config.toml
d_model = 320
d_expert = 192
d_shared_expert = 0
router_noise = 0.1
router_cosine_scale = 10.0
n_groups = 8
beta1 = 0.95
Below are experts of layer 5 (counted from 0) of a mixture-of-experts language model. Rows are named router (the router's row for the expert) and show model dimensions 192-255. Each number is 500 + 40 x the weight over its row's rms, rounded and kept within 0 to 999. Numbers have three digits each.
After each expert's rows: "comes after" lists some tokens at least twice as common just before its tokens as in all text. This comes from a sample of Wikipedia text that the model never trained on. Tokens count by the router's weight.

# expert 41
router:482551532538479494470529489530470439490549509470518533510512504490496544567530476485556507500495554441494478482501577563546507511537475549492497523540524529485534497473486565491512488445539501
comes after: " the", " The", "The", " a", "'s", " this"

# expert 37
router:586528498510562496462528516484490474492559462497538496483474486507523433460528502529482545547500523577486464578463425485513483503472443570482517522532488499530518539432509501535500481474518557
comes after: "-", "\n", ":", ")\n", "\n\n", " •"

# expert 23
router:446503478446508532529525555550527479500483479503481492507542434550495595563561546479479448478518551472534465516502512487538483486485422543489471526532460522509525536567478492491473445464464531
comes after: " |", "-", " the", "|", ":", " The"

# expert 62
router:440522550457497487521496547465472516505519524468432455487461533487443482517512509484537495426502541428464513482404520449533511519535555539515486510480612488438481554518512452493446524522506570
comes after: " ", " |", ";", " —;", " –;", ");"

# expert 59
router:487490473444547505538446525494495536517570509424488513486516458469468554537487529427514461477550497570542439486644530542546484548503500460517477501503513502550500482550466468482550455494490486
comes after: ",", ".", "=", "-", ".\n\n", " that"

# expert 51
router:540469440508488439546522591473516446451516514493565512479487355494447569535489542528449456479444514435547582499474461521532496525466492574561547476557459535479477480475514497447466518535494469
comes after: " a", " the", " |", " and", " of", " an"

# expert 55
router:537495466415516485522468516540501444521486505466474508492506489495484448419468480495499556446531399542481494530424531426459463484520486503472491476540487499532485450491534554538542466505512501
comes after: " ", " in", ",", "In", " In", " September"

# expert 17
router:444450527450480577509543423485496528509493451547497561561527519549474528578441538552497538495517442459496512480458497478478544500449461521540560460518443479549488534438470447449523436471495444
comes after: "10", "00", "0", "11", "12", "50"

# expert 27
router:517516484488524573533510564519492497507531427523445470500444470541418547538510502444515427435507559548439522548520493548498484474479466504491521454495539544474485535526471470451525463434455516
comes after: " |", ",", ":", " and", " of", " by"

# expert 44
router:519528470468523395549446506531515505495493525532489521511559463502480502526495515540502565461523463488507512474464517531442516474389461512475478523528438560462494532518474520501529460447496444
comes after: "1", "2", "6", "3", "0", "7"

# expert 28
router:541497497425440518482526562426495417535494533515525511464487516520532461477399431491560502504467543407534479464493528486536510531448556506491501670458574472486449523508560587532555545542483458
comes after: " a", " his", "'s", " her", " the", " its"

# expert 33
router:523455507519483484588530538569542479531510491532511480542504432493461505528515530531482473450557510488498447470555477444529537514417520575521492514528470487385483444502459500472538531508469520
comes after: " |", ":", ";", " (", "us", " –"

# expert 61
router:442476580447476469489494527503483428489504507502520510491501444523447550559520507524443458494489503479505542489502473430499508491436520521463460540486508556390591516492524555477469467543517458
comes after: ",", " and", " —", ";", ")", " –"

# expert 14
router:497465549458500490539565519506524365505491477546496500546499472500488559573485498495475504487479429455546451456427538494450453507480480551420532491583515489394530506530535493540535473519493524
comes after: "|", " ", "-", "==", "25", " Total"

# expert 15
router:420451399473463432528455437513581458520524456456506631531497541504461400510513543489438511519496514530518590529479472542479462493434504508526514527533461503519543532506517494497532486506598476
comes after: "\n", ")\n", ".\n", ":", "==\n", " Born"

# expert 42
router:499441513419533513568540472453524487568568489480450450531433567474549484530453508514478574537578470540497477519471553490479499487507407543500529530455435485577535455468468414430504543538523418
comes after: "20", "19", "18", "17", "16", "–"

# expert 0
router:491500487495478462515511530432487532528548445554511498378431518553517557481474493519515412453422441420553472431496555547474531510484553539534506510512568471491497520512604527509532514529470503
comes after: " |", "==", "|", ";", "===", " %"

# expert 48
router:496518497460402472511460527494539443519563567480484481539516459513449494560479516607443495431504496467475500479415531458482530493408520536466501490507479543375568510533481521510593473440460489
comes after: " |", "0", "1", "2", "3", " No"

# expert 40
router:460516506530432493486512524499523461516493518470507515418464519500475522565474553582424547525504520418540515573447526449484465460506548497475542469508507528515459537487484441498474503563494560
comes after: " the", " a", " as", " is", " with", " of"

# expert 6
router:427490508421479503450493449503521490498425520531517470560530534500488476452473491493472512448534513501478562470573418556438520537394467492458548485569461548495538492540529473560492478523518472
comes after: ",", "|", "\"", " in", " /", ":"

# expert 30
router:454507526465470598471517445480494499429546455509501514496474498487539519466532524541487544505547527546562525528396439419551538521425480497475568497542460454471451468479446478489525509535548471
comes after: ".", " (", " ", ":", "′", "°"

# expert 45
router:520474538432460470567416497537519423495521530523531501525468472501521505522539488561472490500518520483435529436489440510481494500405503508482513511471434540444528576534464578517480482489558499
comes after: " |", ";", "0", " /", "″N", "7"

# expert 34
router:515460485454410435549445464476498492480500557538419526485518499491521500519474437519454506505557448469504479414498548479504530512407517447445562490467523498475525461531467430521516487489477486
comes after: " (", " \"", " K", "C", "H", "==="

# expert 31
router:480539512436537503472492462472482464503473544475536513495457461508475491458568496495547539469402507519550562534512476497519485483443544468472505476517503533508478502480472437620425461544467528
comes after: " (", " \"", "===", "/", "S", "C"

# expert 20
router:500452452488469485480525516526529551505511489566542546556548473526520502545530461496488524411456511465510478479513620510514500503498496518501481517513508482527479479486502478534521567469452471
comes after: " of", " and", " in", " for", " on", " to"

# expert 19
router:449479455529430465482524509512510441462517553505524503490508586505433464483512540477479496508473503438446461491463477522540527539462488502497418471485501570496424480581485505485485450530480516
comes after: " to", " and", ",", " not", " that", " who"

# expert 63
router:491491475572455514504502493521536443491541504482485507540431433510508527526526587556553414450488507471505501510413497465486514474533510528543543480437464571483472521464474529457483582480517599
comes after: " was", " is", " were", " be", " are", " been"

# expert 36
router:480549615471429474566481478523464402510525471452499479485484438494464463515534484453455510480491496459551583495510463534576449538514553513478475464515445534538534542540509464459485553488471469
comes after: " of", " in", " to", " on", " for", " at"